config = dict(
    d_expert=64,
    num_attention_heads=6,
    vocab_size=30723,
    norm_eps=1e-05,
    lr_head=0.00515,
    warmup_steps=200,
    schedule='wsd',
)
Below are experts of layer 3 (counted from 0) of a mixture-of-experts language model. Rows are named router (the router's row for the expert), gate (a neuron's input weights, with its number), up (a neuron's input weights, with its number) and show model dimensions 0-95. Each number is 50 + 10 x the weight over its row's rms, rounded and kept within 0 to 99.
After each expert's rows: a language model's description of what the expert responds to. This comes from a sample of Wikipedia text that the model never trained on.

# expert 20
router:73 51 62 66 16 47 42 52 58 34 59 37 42 42 58 45 48 39 68 58 42 54 63 44 66 67 53 68 54 55 54 56 48 69 40 49 58 46 35 40 62 59 56 60 59 55 46 53 46 57 55 50 47 66 60 45 52 53 44 53 43 54 45 54 34 52 37 54 45 48 56 66 57 61 42 35 41 48 62 47 35 67 42 62 57 41 42 50 68 53 34 46 39 64 25 63
gate0:36 59 46 71 57 64 45 40 71 53 59 52 43 36 51 41 41 58 57 55 43 54 37 37 48 50 45 48 50 44 50 33 42 53 58 47 46 53 31 52 53 59 48 33 58 68 48 49 57 51 42 53 45 57 55 45 35 49 56 48 51 61 58 44 71 56 50 44 42 57 59 53 45 51 44 35 34 76 58 46 44 55 53 74 53 42 45 54 58 57 48 49 54 34 37 59
up0:62 36 47 46 47 50 31 57 57 52 61 56 49 60 47 46 64 36 55 54 50 42 46 55 55 35 69 48 39 49 52 56 45 58 54 52 65 52 50 43 41 43 62 63 64 41 55 55 35 59 56 70 43 49 55 44 70 48 65 64 47 55 47 45 44 44 57 41 47 48 55 47 41 39 55 64 67 26 56 51 58 51 51 39 53 54 72 47 47 45 56 43 41 65 54 49
What it handles: Table and section headers. Column and section header words in tables and wiki headings, such as List, Year, Team, Votes, Title, Name.

# expert 41
router:47 33 52 54 42 57 46 46 41 40 51 38 54 51 54 38 42 52 51 48 47 43 58 55 64 58 64 49 49 62 61 63 47 51 47 44 57 45 29 40 70 45 50 59 81 53 45 47 51 50 38 47 67 37 54 63 48 50 57 73 52 45 45 55 37 36 44 61 47 47 37 58 49 57 37 43 29 36 69 52 38 55 36 62 54 52 50 65 55 55 53 42 53 49 47 33
gate0:55 40 30 47 47 72 55 47 58 41 67 55 51 59 47 55 31 63 47 45 48 65 53 57 47 57 40 57 40 44 56 61 60 53 58 49 47 32 40 46 60 47 69 45 59 35 66 42 50 48 43 55 48 43 53 61 62 44 31 75 56 43 54 68 31 49 55 50 39 53 55 52 41 74 53 58 53 42 63 52 47 68 29 44 47 54 48 46 43 51 59 39 52 34 49 46
up0:59 44 32 51 48 75 55 43 58 42 66 50 56 63 51 59 34 59 47 52 51 70 56 64 48 58 39 67 49 45 50 55 67 51 63 55 41 35 32 44 55 46 64 47 56 32 67 41 48 48 53 61 49 39 58 64 64 41 33 75 56 45 54 70 32 52 56 51 37 50 52 53 47 80 56 55 53 40 65 52 51 68 30 40 48 57 46 50 41 53 63 44 52 39 51 47
What it handles: Number digit chunks. Three-digit number pieces and "million" in figures, ISBNs, coordinates and table values, like 000, 500, 800, 140.

# expert 14
router:66 52 43 64 54 47 35 47 48 36 53 50 53 32 59 33 43 58 51 49 27 63 70 57 60 63 66 54 53 50 61 59 50 46 40 56 60 51 21 40 66 52 48 61 73 51 41 62 47 53 44 28 65 48 41 58 54 38 58 56 63 61 46 43 52 39 50 51 36 55 52 57 44 35 45 44 30 37 82 52 55 65 55 68 42 42 53 35 61 34 41 40 47 61 40 42
gate0:57 55 41 47 39 43 58 46 39 39 48 27 61 54 38 42 52 56 49 53 34 50 50 45 68 55 47 53 47 66 56 60 58 52 54 38 50 55 47 56 53 49 41 46 47 45 47 44 60 52 39 47 52 45 62 49 71 57 62 36 42 60 43 74 68 54 44 58 42 26 46 45 44 58 47 56 57 65 58 36 46 56 41 41 43 47 34 46 32 55 70 58 69 37 50 59
up0:59 48 51 56 55 60 55 57 49 44 59 37 69 44 44 43 53 52 40 40 35 37 47 55 59 67 51 46 51 61 40 61 53 43 48 56 48 46 50 56 48 43 29 33 53 57 47 35 38 55 39 44 53 44 66 62 64 61 55 70 43 49 67 46 64 55 62 57 42 41 57 65 47 53 50 63 55 57 56 40 55 54 20 45 40 44 65 41 51 46 60 35 38 52 58 58
What it handles: Table cell separators. Pipe and semicolon separators and spaces between numbers in statistics tables, such as career apps/goals tables and election results.

# expert 21
router:68 26 52 82 43 46 38 52 36 44 56 36 39 52 48 47 46 30 49 45 42 48 56 62 64 71 65 35 55 52 43 34 51 54 49 45 69 34 35 44 65 46 54 63 59 60 58 55 61 70 47 65 72 48 30 57 51 35 48 57 63 57 43 46 58 23 48 46 58 40 49 60 55 42 35 61 47 37 59 47 64 56 49 62 70 42 42 37 60 57 40 47 52 47 41 59
gate0:64 35 60 53 34 61 55 66 57 28 35 41 40 58 52 58 42 40 53 42 57 58 51 38 40 55 47 44 54 37 49 45 52 59 74 66 46 51 43 59 24 63 64 55 43 53 66 43 50 50 48 58 33 47 52 57 49 38 36 62 43 48 56 60 57 64 59 56 52 56 56 49 40 68 48 56 61 61 33 72 41 53 42 45 56 34 45 63 35 44 48 55 53 43 54 45
up0:65 55 63 63 41 49 59 65 51 47 42 44 38 44 37 56 53 25 33 48 56 58 68 51 62 51 46 34 58 39 53 38 37 64 66 52 57 59 45 43 38 48 54 52 51 53 40 48 51 45 63 63 40 39 53 61 47 39 38 49 37 37 52 63 57 51 53 61 41 59 43 47 44 61 50 56 52 58 49 63 39 43 28 57 39 39 40 78 37 47 41 59 56 39 67 54
What it handles: Quantifiers and ordinals. Words like first, only, all, most, both, each, second, more after verbs such as was or is.

# expert 10
router:65 24 63 59 47 42 39 54 41 33 54 39 55 50 47 48 42 49 59 48 41 50 63 46 57 62 45 45 55 32 63 57 54 47 45 55 55 52 47 50 71 49 32 51 58 45 43 54 51 63 51 47 46 52 41 64 64 48 52 55 42 68 54 41 47 51 60 50 59 38 49 53 58 42 48 50 41 26 68 64 51 66 48 59 40 57 58 56 45 37 37 38 38 72 42 41
gate0:49 58 59 67 59 43 50 44 35 50 57 50 45 45 65 46 48 70 47 49 54 59 58 37 59 46 38 38 53 44 59 58 40 72 41 65 59 48 75 48 59 59 51 53 54 61 51 33 57 36 41 50 49 72 57 55 41 42 51 44 64 54 53 49 54 52 58 58 51 36 51 61 44 50 67 53 51 43 50 50 41 54 42 68 59 53 40 61 51 56 58 40 51 53 41 63
up0:45 17 46 56 43 46 54 63 43 41 57 47 42 61 29 53 65 34 56 71 51 45 51 52 28 57 35 41 64 52 73 62 58 50 45 45 73 53 70 52 51 36 53 52 56 58 54 37 60 64 54 55 63 29 51 46 49 44 51 50 56 44 60 41 50 39 48 54 43 56 52 53 38 48 51 62 54 41 52 51 55 60 43 50 52 40 56 44 55 68 51 56 56 49 59 36
What it handles: Noun after article. Singular nouns and adjectives right after a or an, often before of, such as a source, an average, a pair of.

# expert 59
router:56 49 52 42 42 59 55 56 53 44 44 38 51 23 51 34 46 48 58 51 36 48 53 53 42 68 60 46 53 61 48 56 57 47 58 40 53 50 34 31 78 35 53 69 54 52 52 57 60 49 48 43 68 58 47 57 48 50 45 44 56 70 41 57 54 36 37 41 49 50 41 52 54 52 34 56 43 33 58 39 58 61 40 62 58 40 70 42 50 63 59 42 38 60 27 66
gate0:47 54 72 45 73 54 47 54 45 58 33 40 52 45 56 43 40 44 60 53 43 33 56 67 44 75 51 49 21 53 55 56 30 59 46 64 54 46 45 32 47 34 46 65 64 64 58 59 76 45 48 50 68 55 42 45 61 47 48 53 42 47 63 45 58 49 36 58 58 52 51 56 58 49 48 66 40 33 45 48 63 35 56 29 58 46 28 42 52 34 64 61 51 53 61 54
up0:49 48 52 58 55 54 49 52 37 57 18 51 48 63 55 22 51 47 58 46 60 42 74 69 41 51 67 43 23 44 68 51 42 37 49 62 52 50 42 51 49 49 28 56 56 63 47 58 73 49 56 46 66 44 28 58 52 36 58 46 44 50 52 52 53 57 30 48 40 38 57 51 47 34 45 55 42 42 46 39 56 35 58 37 60 46 29 49 56 40 57 57 43 50 42 57
What it handles: Main clause verbs. Finite past-tense main verbs right after a subject, like began, had, wrote, received, introduced, in narrative or historical prose.

# expert 2
router:50 25 59 48 48 44 44 50 45 21 42 38 62 30 56 72 54 56 47 57 48 38 58 55 53 84 48 50 49 46 62 59 57 45 46 49 52 48 42 51 72 54 46 58 53 54 51 60 47 53 43 37 63 46 49 62 61 46 56 62 63 60 39 45 52 48 54 46 49 54 41 74 50 49 43 53 37 29 58 45 46 54 47 63 57 45 59 36 52 56 60 42 46 60 49 48
gate0:44 45 44 52 51 48 46 34 60 40 50 38 56 35 51 66 42 49 54 62 46 77 48 74 48 45 54 60 44 53 51 51 37 33 69 71 52 37 54 30 56 62 40 44 51 65 55 47 48 65 46 64 48 46 68 52 49 57 55 47 45 41 44 49 60 55 51 53 57 48 62 58 56 49 39 31 47 59 45 49 54 55 32 46 42 50 43 44 60 45 55 47 49 57 35 64
up0:40 49 44 42 37 38 55 57 53 38 43 45 54 47 35 50 51 39 35 54 38 60 55 66 45 58 50 49 54 49 48 47 61 57 55 76 52 36 54 38 43 57 41 50 58 54 56 42 42 63 50 57 45 51 57 64 41 63 47 56 54 42 54 51 50 23 50 56 64 51 48 54 57 57 49 44 66 47 45 32 48 46 41 50 50 74 39 43 56 61 63 62 43 57 64 64
What it handles: Proper-noun and title heads. Capitalized name words or nouns right after "the" that open place, nation or institution names, such as United, American, Atlantic, film's.

# expert 47
router:51 28 54 49 47 46 47 41 51 31 55 50 56 40 43 61 42 54 41 60 45 29 57 24 54 62 61 47 50 37 67 38 68 51 39 42 50 49 46 28 58 49 39 63 84 59 53 44 52 51 39 59 40 50 44 49 53 61 74 50 54 56 45 50 45 49 49 60 41 36 41 60 52 54 44 44 19 39 51 52 47 48 56 58 54 39 39 58 48 61 52 44 47 62 47 50
gate0:52 38 46 28 50 42 65 38 47 50 57 40 62 38 70 60 54 69 69 18 51 32 51 37 54 41 51 63 52 48 85 41 57 49 39 44 43 49 62 45 65 63 28 59 36 47 33 48 62 46 52 53 56 46 34 61 49 56 52 68 54 48 53 53 58 41 49 65 47 49 45 46 58 54 63 37 39 56 70 59 49 51 33 48 46 44 50 46 58 49 45 46 39 53 34 41
up0:42 50 40 46 55 69 39 53 48 53 47 47 43 51 43 46 71 52 19 44 44 62 55 46 57 54 37 52 44 54 62 62 47 31 46 55 50 46 44 64 54 58 46 53 41 61 42 65 35 49 56 36 57 73 64 46 49 56 40 56 45 59 59 58 64 57 57 57 37 40 35 63 43 41 52 61 41 42 37 56 67 35 54 47 41 39 57 62 65 54 65 62 62 65 40 55
What it handles: Mid-word fragments. Word-internal subword pieces after a first letter or syllable, often rare or foreign words, like subsp-ace, m-esh, ph-oen-ix, Ab-str-acts.

# expert 46
router:60 54 64 39 50 58 46 52 50 40 74 43 59 51 54 47 35 54 61 40 36 37 67 41 56 63 53 44 66 46 60 53 54 61 51 42 62 46 49 35 68 58 42 73 62 51 43 68 52 51 50 32 62 59 43 55 41 52 48 45 39 60 34 63 58 54 37 41 56 44 29 55 57 46 53 57 33 40 52 48 52 60 50 58 51 50 49 49 62 56 36 46 32 53 44 50
gate0:49 54 50 57 52 41 50 61 64 47 63 68 44 37 28 35 45 58 54 52 47 59 51 56 56 50 53 39 41 63 57 49 52 56 42 49 37 62 46 60 69 42 69 44 74 54 48 59 53 63 59 44 51 57 46 49 54 43 47 48 52 56 57 37 39 48 67 56 43 50 52 54 53 52 46 60 56 45 37 53 56 47 48 61 58 49 66 36 60 38 45 38 55 66 64 45
up0:39 53 62 53 59 27 55 30 35 42 50 54 34 69 55 56 53 54 54 50 75 36 54 40 49 42 58 44 58 57 50 63 52 43 49 59 57 40 51 49 55 52 37 61 39 38 42 53 37 66 56 43 51 65 49 42 42 58 46 44 54 47 60 49 47 63 34 71 53 43 57 50 35 32 49 59 59 69 55 46 59 42 56 52 36 48 38 63 39 41 45 55 45 55 53 58
What it handles: Verbs after auxiliaries. Verb stems and -ing, -ed, -ation endings after to, not, would, can or had, such as secure, promote, pursue, fielded.

# expert 36
router:62 37 59 69 46 51 47 52 44 17 51 31 63 51 39 41 52 37 57 49 38 54 56 51 65 50 73 66 58 34 62 49 55 39 54 50 50 39 37 40 71 39 49 47 61 56 55 46 67 62 33 49 53 56 43 61 56 56 44 67 45 57 36 54 55 41 53 48 60 40 49 60 54 50 32 52 46 46 55 65 46 62 54 55 56 55 43 51 34 55 61 38 49 62 42 41
gate0:43 62 55 74 61 55 56 35 23 49 51 47 60 44 40 56 49 46 55 61 67 58 48 51 62 47 48 41 48 59 55 45 57 34 60 41 38 43 36 48 60 51 54 53 52 48 39 48 54 63 41 48 58 59 37 48 47 61 43 43 44 32 43 58 54 55 50 47 51 31 47 56 58 52 54 49 30 66 50 58 55 50 55 59 55 60 63 75 50 65 55 47 33 58 39 43
up0:52 38 54 57 51 46 58 45 28 61 47 65 68 43 42 53 40 62 57 66 39 56 38 49 44 35 56 50 53 69 35 53 33 50 50 39 45 44 34 65 58 36 51 49 59 53 28 64 59 62 28 46 46 48 40 41 30 56 54 56 42 45 49 59 59 43 55 53 50 43 51 50 69 47 34 58 30 51 43 34 59 60 40 50 49 40 47 50 44 62 43 65 42 44 46 52
What it handles: Infobox values and coordinates. Values in infobox and stats lines: coordinate symbols and decimals, UTC offsets, km^{2} exponents, taxonomy names, table-cell pipes and spaces.

# expert 29
router:56 56 60 58 48 56 54 63 48 30 47 47 62 38 42 44 40 41 47 48 46 42 41 35 55 59 60 40 36 57 58 59 53 46 57 38 56 53 39 46 55 40 41 58 74 63 58 61 54 42 55 37 47 52 42 53 46 47 45 57 78 53 42 58 51 38 45 59 39 51 47 75 47 47 55 58 28 35 79 53 45 57 53 62 56 57 61 52 60 62 49 50 35 63 33 42
gate0:55 35 77 52 50 71 48 42 60 58 52 45 55 62 59 58 35 35 51 56 52 27 45 46 58 46 62 54 50 44 41 30 53 55 54 31 42 33 55 34 53 44 45 51 49 45 62 09 53 50 48 78 53 53 38 62 30 68 43 50 41 45 45 56 44 40 43 48 67 54 43 43 56 54 49 60 57 57 59 50 38 62 46 53 47 53 56 47 50 54 47 43 48 59 48 53
up0:58 58 39 53 47 43 50 54 28 60 39 41 52 54 40 55 51 49 52 53 46 66 50 61 48 45 58 52 68 56 50 57 53 57 31 80 49 56 58 49 51 51 45 59 22 36 33 72 66 69 43 45 48 54 67 38 54 46 61 53 52 57 36 42 32 56 64 51 42 44 56 52 47 66 62 53 62 59 38 61 57 37 52 39 42 50 46 52 46 55 48 63 72 39 40 45
What it handles: Table cell separators. Pipe and semicolon separators following numbers in sports, election and statistics tables, e.g. 12 | 11, 0; 342.

# expert 48
router:68 43 66 46 46 62 53 51 51 29 48 39 51 51 52 60 46 60 61 45 26 38 65 50 54 54 58 50 60 48 54 47 55 35 56 44 48 47 31 48 71 49 52 65 66 54 58 36 55 55 41 48 42 54 42 65 44 49 41 61 60 57 47 50 48 48 33 46 40 42 38 59 56 55 47 52 43 28 56 61 46 56 53 59 50 50 54 63 51 56 41 43 42 53 33 56
gate0:65 56 50 59 48 48 54 39 48 55 51 43 50 43 38 60 59 70 40 57 57 58 43 31 22 53 52 55 47 55 60 44 65 54 46 58 50 52 60 51 56 43 53 46 40 35 40 44 53 44 28 54 44 60 56 64 51 44 42 59 43 55 50 51 57 33 35 64 49 72 63 64 52 45 41 46 63 38 62 54 45 35 75 47 51 36 43 35 43 56 38 45 65 52 49 54
up0:36 45 47 36 56 50 63 63 43 53 46 67 63 67 55 47 59 40 65 48 35 39 57 57 64 50 34 38 33 47 52 65 47 39 51 44 50 56 64 40 38 52 48 39 49 69 62 41 49 70 73 57 59 53 42 34 53 57 42 40 51 45 41 57 32 64 55 31 58 38 46 40 50 55 54 56 41 59 39 62 65 74 40 62 44 54 61 52 47 36 58 66 34 56 48 47
What it handles: Abstract and common nouns. Plural or abstract head nouns after adjectives, like activities, legislation, management, report, team, in general descriptive prose.

# expert 35
router:53 22 60 54 57 37 47 42 45 37 46 54 63 28 66 57 55 53 40 53 36 29 57 64 58 64 55 51 47 47 49 67 60 50 44 55 48 46 44 48 62 52 48 66 61 57 52 55 51 46 48 51 69 52 44 54 65 43 51 58 76 50 43 60 61 28 54 60 54 42 49 66 51 45 40 43 42 39 56 37 49 56 47 61 54 44 54 38 58 49 53 45 48 56 43 68
gate0:39 55 55 27 52 50 44 45 22 47 40 58 60 50 45 57 56 72 41 47 42 52 58 58 45 46 51 60 40 53 54 57 43 40 47 51 48 53 59 51 67 50 48 54 55 51 61 59 63 31 65 48 35 56 41 59 49 54 51 34 42 54 55 39 51 18 45 44 56 41 43 50 53 56 38 35 38 59 46 66 39 42 46 47 43 51 54 58 68 51 49 66 48 68 57 42
up0:33 44 53 39 55 44 43 60 34 49 28 55 51 58 48 43 54 54 48 59 53 46 39 72 50 56 46 67 37 44 54 54 34 48 47 32 45 55 81 53 56 42 30 45 41 55 59 59 47 41 58 56 60 58 36 46 54 52 31 32 42 53 51 57 39 00 52 45 61 52 38 54 49 50 38 48 46 47 32 69 50 30 38 42 37 56 53 54 30 47 58 67 55 41 48 40
What it handles: Nouns after "the". Head nouns and adjectives right after "the", like city, film's, village, driver, first, entire, often before "of" or "was".

# expert 19
router:68 39 57 52 46 43 50 53 39 25 54 38 53 41 59 54 64 50 47 46 38 46 58 39 50 54 61 50 50 41 50 48 38 43 49 36 54 48 41 39 61 55 37 56 73 46 49 52 55 39 43 35 62 47 45 55 54 48 50 54 55 64 50 50 68 44 51 50 56 56 41 51 59 60 55 59 48 42 58 61 46 51 36 63 57 48 54 49 56 46 53 39 39 62 35 51
gate0:37 48 61 29 44 55 73 35 66 39 58 48 26 52 34 50 62 67 53 51 39 50 50 46 42 35 55 44 33 39 57 61 57 52 40 44 61 55 63 47 47 51 53 64 63 46 55 58 58 52 49 60 56 46 70 43 53 50 52 66 60 42 60 45 42 38 38 40 55 58 54 49 51 55 66 51 49 66 57 41 33 47 39 45 49 58 53 40 38 56 57 60 86 50 45 39
up0:56 33 56 56 26 47 53 43 48 57 67 63 46 52 44 51 43 42 53 57 61 45 39 41 44 53 50 44 57 62 47 42 59 55 57 57 56 27 41 52 47 44 54 48 48 67 33 68 59 52 46 42 61 40 46 54 51 55 52 47 48 77 54 36 70 66 41 43 40 76 45 57 37 56 46 66 57 39 51 42 55 52 55 73 39 55 46 63 45 60 40 61 33 42 50 49
What it handles: Year first digits. First three digits of a four-digit year in dates and year ranges, such as 199, 201, 202.

# expert 5
router:57 42 52 40 58 50 44 48 51 41 64 39 53 51 56 58 47 38 51 46 40 55 54 59 48 58 63 32 60 51 68 58 38 48 28 43 48 52 46 33 53 51 33 75 59 44 66 56 63 59 44 41 62 51 40 66 45 51 49 52 54 76 47 54 40 56 44 47 43 46 54 58 62 42 51 41 24 46 57 38 50 61 42 61 53 47 52 57 69 56 46 44 25 53 42 52
gate0:49 49 71 56 50 46 48 49 51 44 45 42 55 28 32 64 55 45 39 57 47 59 49 42 51 50 57 38 43 48 51 53 45 42 61 53 55 42 61 44 42 57 36 49 65 45 50 49 40 39 51 48 61 32 80 41 49 40 50 58 49 61 45 41 47 40 51 69 73 30 51 60 74 40 51 43 42 33 59 43 64 57 64 45 56 55 38 56 37 64 59 49 45 47 39 55
up0:50 54 32 57 52 55 35 32 56 53 40 44 54 58 51 59 52 46 49 35 60 52 43 48 42 49 71 50 71 46 44 58 55 47 74 49 61 60 46 41 43 69 44 55 62 43 63 43 61 66 53 61 49 35 51 46 59 49 62 49 57 55 48 60 30 58 68 48 66 55 46 41 75 48 21 46 65 54 55 43 55 52 56 59 63 62 50 50 53 60 60 49 45 39 42 49
What it handles: Verbs after to/for. Verbs and objects following "to", "for" or auxiliaries, mostly infinitive verbs like promote, create, give, win, enjoy.

# expert 26
router:62 35 66 59 49 61 40 52 48 32 49 41 52 39 48 51 48 43 50 45 37 50 56 49 60 74 54 37 61 64 55 55 55 34 51 39 49 36 32 50 66 44 50 63 62 53 64 55 61 50 47 50 61 51 45 60 45 55 49 55 57 59 47 57 51 46 48 61 43 56 53 63 52 41 52 52 36 36 64 30 53 51 47 73 49 47 56 58 71 50 59 37 40 67 34 61
gate0:42 55 48 38 54 49 62 63 52 53 36 64 42 45 56 71 60 56 57 50 39 58 27 32 46 44 42 68 37 57 37 48 38 51 46 65 62 37 73 51 41 54 43 56 58 40 45 58 53 49 48 27 38 55 46 50 37 54 43 37 36 55 50 51 74 47 44 41 36 55 46 52 47 52 50 48 31 68 34 49 62 37 47 58 33 56 39 60 62 51 46 46 48 59 69 50
up0:66 36 52 63 59 58 21 37 44 37 52 53 68 62 45 38 32 45 49 52 58 45 52 61 58 61 62 34 58 38 58 57 60 48 54 35 33 54 29 52 70 53 63 32 48 54 48 52 52 49 45 59 44 55 57 48 72 45 42 47 48 56 48 45 43 54 51 56 63 58 48 56 54 44 46 51 57 40 67 45 47 53 52 38 58 42 57 41 46 36 69 47 50 49 33 49
What it handles: Nouns after modifiers. Mid-sentence nouns and word pieces after an adjective or "the", often in politics or history text, such as rest, election, version, panel.

# expert 23
router:63 55 66 69 51 42 47 44 38 27 45 45 50 32 52 38 52 48 49 46 44 56 62 73 53 47 65 50 51 40 64 56 49 37 49 49 55 48 44 45 56 61 55 42 37 49 50 46 63 47 66 40 45 58 50 51 50 33 68 73 46 44 47 48 41 12 56 69 33 66 47 48 60 56 26 57 44 54 67 47 55 46 54 61 69 53 55 54 53 39 48 33 53 64 38 49
gate0:39 62 48 39 54 36 64 63 53 28 55 55 52 65 62 52 39 35 52 35 44 52 46 50 45 50 51 47 39 37 56 35 68 49 53 51 44 40 54 58 51 59 57 39 46 55 68 63 47 39 69 31 49 56 43 63 61 67 50 44 62 61 57 54 50 38 48 48 61 39 60 51 36 53 62 47 42 51 52 49 71 62 34 56 43 42 53 56 41 43 51 45 42 58 38 36
up0:46 66 58 43 54 52 57 51 55 50 50 56 41 62 63 52 49 49 65 52 43 59 54 51 57 51 53 50 40 49 59 36 62 50 38 41 55 41 55 59 66 55 56 46 48 57 64 46 41 63 58 28 53 56 39 56 71 59 45 55 44 51 65 59 45 38 41 50 38 44 50 55 28 46 54 49 56 39 56 48 55 62 56 55 51 29 35 53 47 41 46 63 52 58 54 54
What it handles: Definite article "the". The word "the"/"The" after prepositions or at sentence start, plus some two-digit numbers in tables, e.g. of the, In 1977, the.

# expert 49
router:67 36 48 70 39 62 48 43 61 19 45 24 60 37 49 45 49 50 49 55 49 44 62 45 50 67 61 45 56 45 57 39 64 46 53 55 54 36 36 44 59 49 42 53 59 47 62 44 49 49 48 37 58 67 32 71 50 42 51 63 53 71 43 52 57 43 46 58 46 48 40 60 44 45 61 62 59 30 53 46 31 58 61 62 52 47 54 67 57 45 56 45 55 58 33 45
gate0:59 51 55 58 47 32 59 36 48 53 58 33 61 70 41 50 41 55 61 65 42 48 43 29 30 44 48 67 40 38 61 56 58 56 43 63 54 59 38 48 47 37 42 55 73 39 64 67 49 53 34 47 36 70 42 52 58 57 47 56 65 41 51 43 37 49 37 53 44 54 60 44 37 37 39 39 47 24 41 67 56 58 58 78 45 57 42 75 55 59 52 55 64 50 61 47
up0:44 49 53 55 54 61 49 57 60 52 54 52 41 25 52 54 69 56 46 34 54 63 75 58 69 55 43 44 57 51 51 53 54 52 92 48 39 54 54 61 56 37 44 55 30 42 37 32 38 54 54 37 51 48 55 47 56 55 52 65 40 58 62 39 76 34 40 62 45 59 58 44 67 60 44 71 37 52 48 39 34 62 62 47 54 54 49 49 44 45 41 53 43 66 51 45
What it handles: Infobox field labels. Field names and colons in infobox-style lists, such as Born:, Died:, Species, Phylum, Coordinates, and colons after years in career lists.

# expert 3
router:63 50 57 42 37 40 44 50 34 41 62 46 58 51 42 69 44 49 50 55 38 31 51 56 45 65 60 49 46 46 51 50 59 41 39 51 48 50 35 34 62 53 27 60 67 68 59 38 55 49 44 50 47 51 43 59 49 57 68 60 68 62 35 46 57 35 50 51 54 48 49 60 56 56 37 47 35 40 76 42 45 57 66 62 58 42 51 70 53 63 47 39 54 52 45 44
gate0:48 62 42 67 43 55 48 67 43 49 50 56 32 60 62 57 65 38 60 44 39 37 47 44 40 45 44 37 57 48 58 61 37 68 63 49 53 52 58 56 51 39 37 43 61 36 37 55 58 65 62 58 45 61 66 46 43 47 38 45 51 52 66 45 61 54 61 46 56 42 41 56 49 51 48 62 33 29 41 53 33 54 42 52 37 45 53 63 46 56 68 51 54 40 48 39
up0:59 57 38 45 45 46 37 41 36 39 58 40 53 40 48 48 48 45 44 40 36 46 54 37 65 46 40 51 46 66 46 45 44 44 50 52 45 53 53 59 47 55 46 51 56 51 60 55 58 32 46 45 31 47 50 49 41 39 59 45 50 46 55 32 47 41 46 64 46 61 71 45 45 35 27 66 51 47 54 51 51 51 42 44 56 30 47 39 42 49 56 36 42 62 48 44
What it handles: Mid-name word fragments. Second word piece of proper names after a capital letter or short fragment, like C-ax-ias, C-ope, T-olt-én, Ph-u.

# expert 7
router:59 50 57 55 42 47 53 52 32 41 54 51 54 51 50 63 61 52 43 59 41 49 57 25 66 63 55 50 40 52 71 41 52 63 45 54 53 56 52 45 49 57 46 56 52 46 42 52 63 54 53 35 55 60 36 59 47 61 56 61 46 66 33 58 27 55 47 51 62 30 28 51 55 47 60 54 44 38 83 45 61 50 60 63 57 55 53 55 56 57 38 49 45 50 40 59
gate0:63 54 43 43 60 41 56 31 49 41 54 49 55 35 56 63 68 44 57 57 45 58 47 51 52 53 53 48 28 49 50 56 67 45 35 45 32 43 34 43 46 56 57 62 45 41 68 48 44 50 43 58 49 66 65 62 49 52 52 66 75 55 66 52 40 64 77 48 41 53 45 57 47 46 46 40 45 44 38 41 53 37 62 54 38 60 55 65 47 50 59 47 55 43 50 51
up0:59 57 30 40 51 43 54 36 48 26 66 41 54 40 49 59 55 36 58 58 38 45 65 46 52 43 63 47 50 53 51 55 53 58 50 59 62 42 35 56 40 43 66 59 38 56 66 49 50 47 33 55 57 56 55 67 51 57 49 52 58 54 59 52 59 52 62 51 49 47 59 51 55 41 39 49 52 42 50 49 51 37 53 62 39 64 39 44 36 50 52 62 46 37 41 62
What it handles: Table cell separators. Pipe characters opening a table row or cell in stats and election tables, plus list dashes and name pieces after F.

# expert 15
router:54 37 45 71 53 48 38 41 49 29 36 37 66 55 59 44 52 53 60 48 42 46 61 55 54 63 68 74 55 35 55 42 57 39 49 39 46 41 25 37 56 38 45 56 54 58 58 53 59 53 46 28 49 57 43 67 55 51 48 74 59 59 65 61 39 38 49 45 43 41 52 58 53 53 36 45 45 48 73 47 43 55 42 61 52 55 46 58 39 42 55 34 47 65 38 48
gate0:54 63 58 57 50 47 46 39 50 49 49 34 53 52 53 43 37 39 71 51 48 62 62 38 40 34 55 73 38 56 52 58 46 39 58 73 48 48 27 37 61 66 57 48 38 53 44 48 58 63 45 57 72 45 45 55 55 49 35 68 30 51 56 43 51 56 61 41 54 48 39 41 29 54 37 50 39 47 49 40 41 51 42 51 55 63 70 52 54 56 50 59 41 50 53 60
up0:50 33 46 41 43 52 57 57 28 46 38 54 64 37 44 36 57 47 40 47 45 36 59 81 50 70 58 56 41 49 32 47 56 47 55 37 52 40 60 63 33 41 37 45 45 41 65 45 38 43 40 51 38 54 52 70 53 42 68 41 61 40 47 42 74 47 36 56 45 58 57 46 35 66 48 52 51 45 42 71 53 50 41 40 52 63 39 31 37 41 57 48 43 42 39 40
What it handles: Coordinates and units. Digits and degree marks in geographic coordinates, the line breaks after them, unit words like miles, per, km, sq, plus taxonomy terms.

# expert 57
router:83 42 69 47 43 52 43 47 56 23 45 42 41 45 52 50 49 45 68 51 50 41 55 21 50 55 54 59 41 47 50 58 59 48 47 41 81 48 46 48 56 38 50 52 56 48 54 55 50 53 47 52 54 67 29 50 63 64 53 50 47 60 44 43 30 47 42 63 55 52 51 59 63 54 37 47 34 43 64 43 36 49 55 61 59 41 60 67 61 73 39 47 53 67 39 51
gate0:68 50 51 45 75 55 35 68 44 57 37 71 52 31 56 43 46 36 51 48 48 42 57 47 42 35 49 52 20 58 48 54 59 41 52 39 81 67 65 49 42 57 48 47 40 52 32 55 53 42 47 47 43 48 43 51 49 49 44 44 40 50 60 52 35 62 41 71 50 48 49 65 60 59 55 58 46 50 48 50 46 53 44 54 52 40 43 51 61 49 43 59 47 49 38 52
up0:59 55 47 52 78 59 32 57 41 60 38 73 51 38 58 44 43 44 55 54 57 49 59 37 44 49 61 52 20 58 45 57 56 47 52 42 83 58 62 42 52 58 54 50 39 52 37 46 54 42 40 40 40 46 33 50 50 61 40 37 43 50 54 42 35 64 30 71 56 50 55 61 63 56 52 55 43 52 53 47 45 52 46 44 57 37 37 49 53 51 36 53 50 50 38 46
What it handles: Table cell separators. Pipe characters between table cells, especially election results after Turnout or Majority, plus semicolons and colons in lists.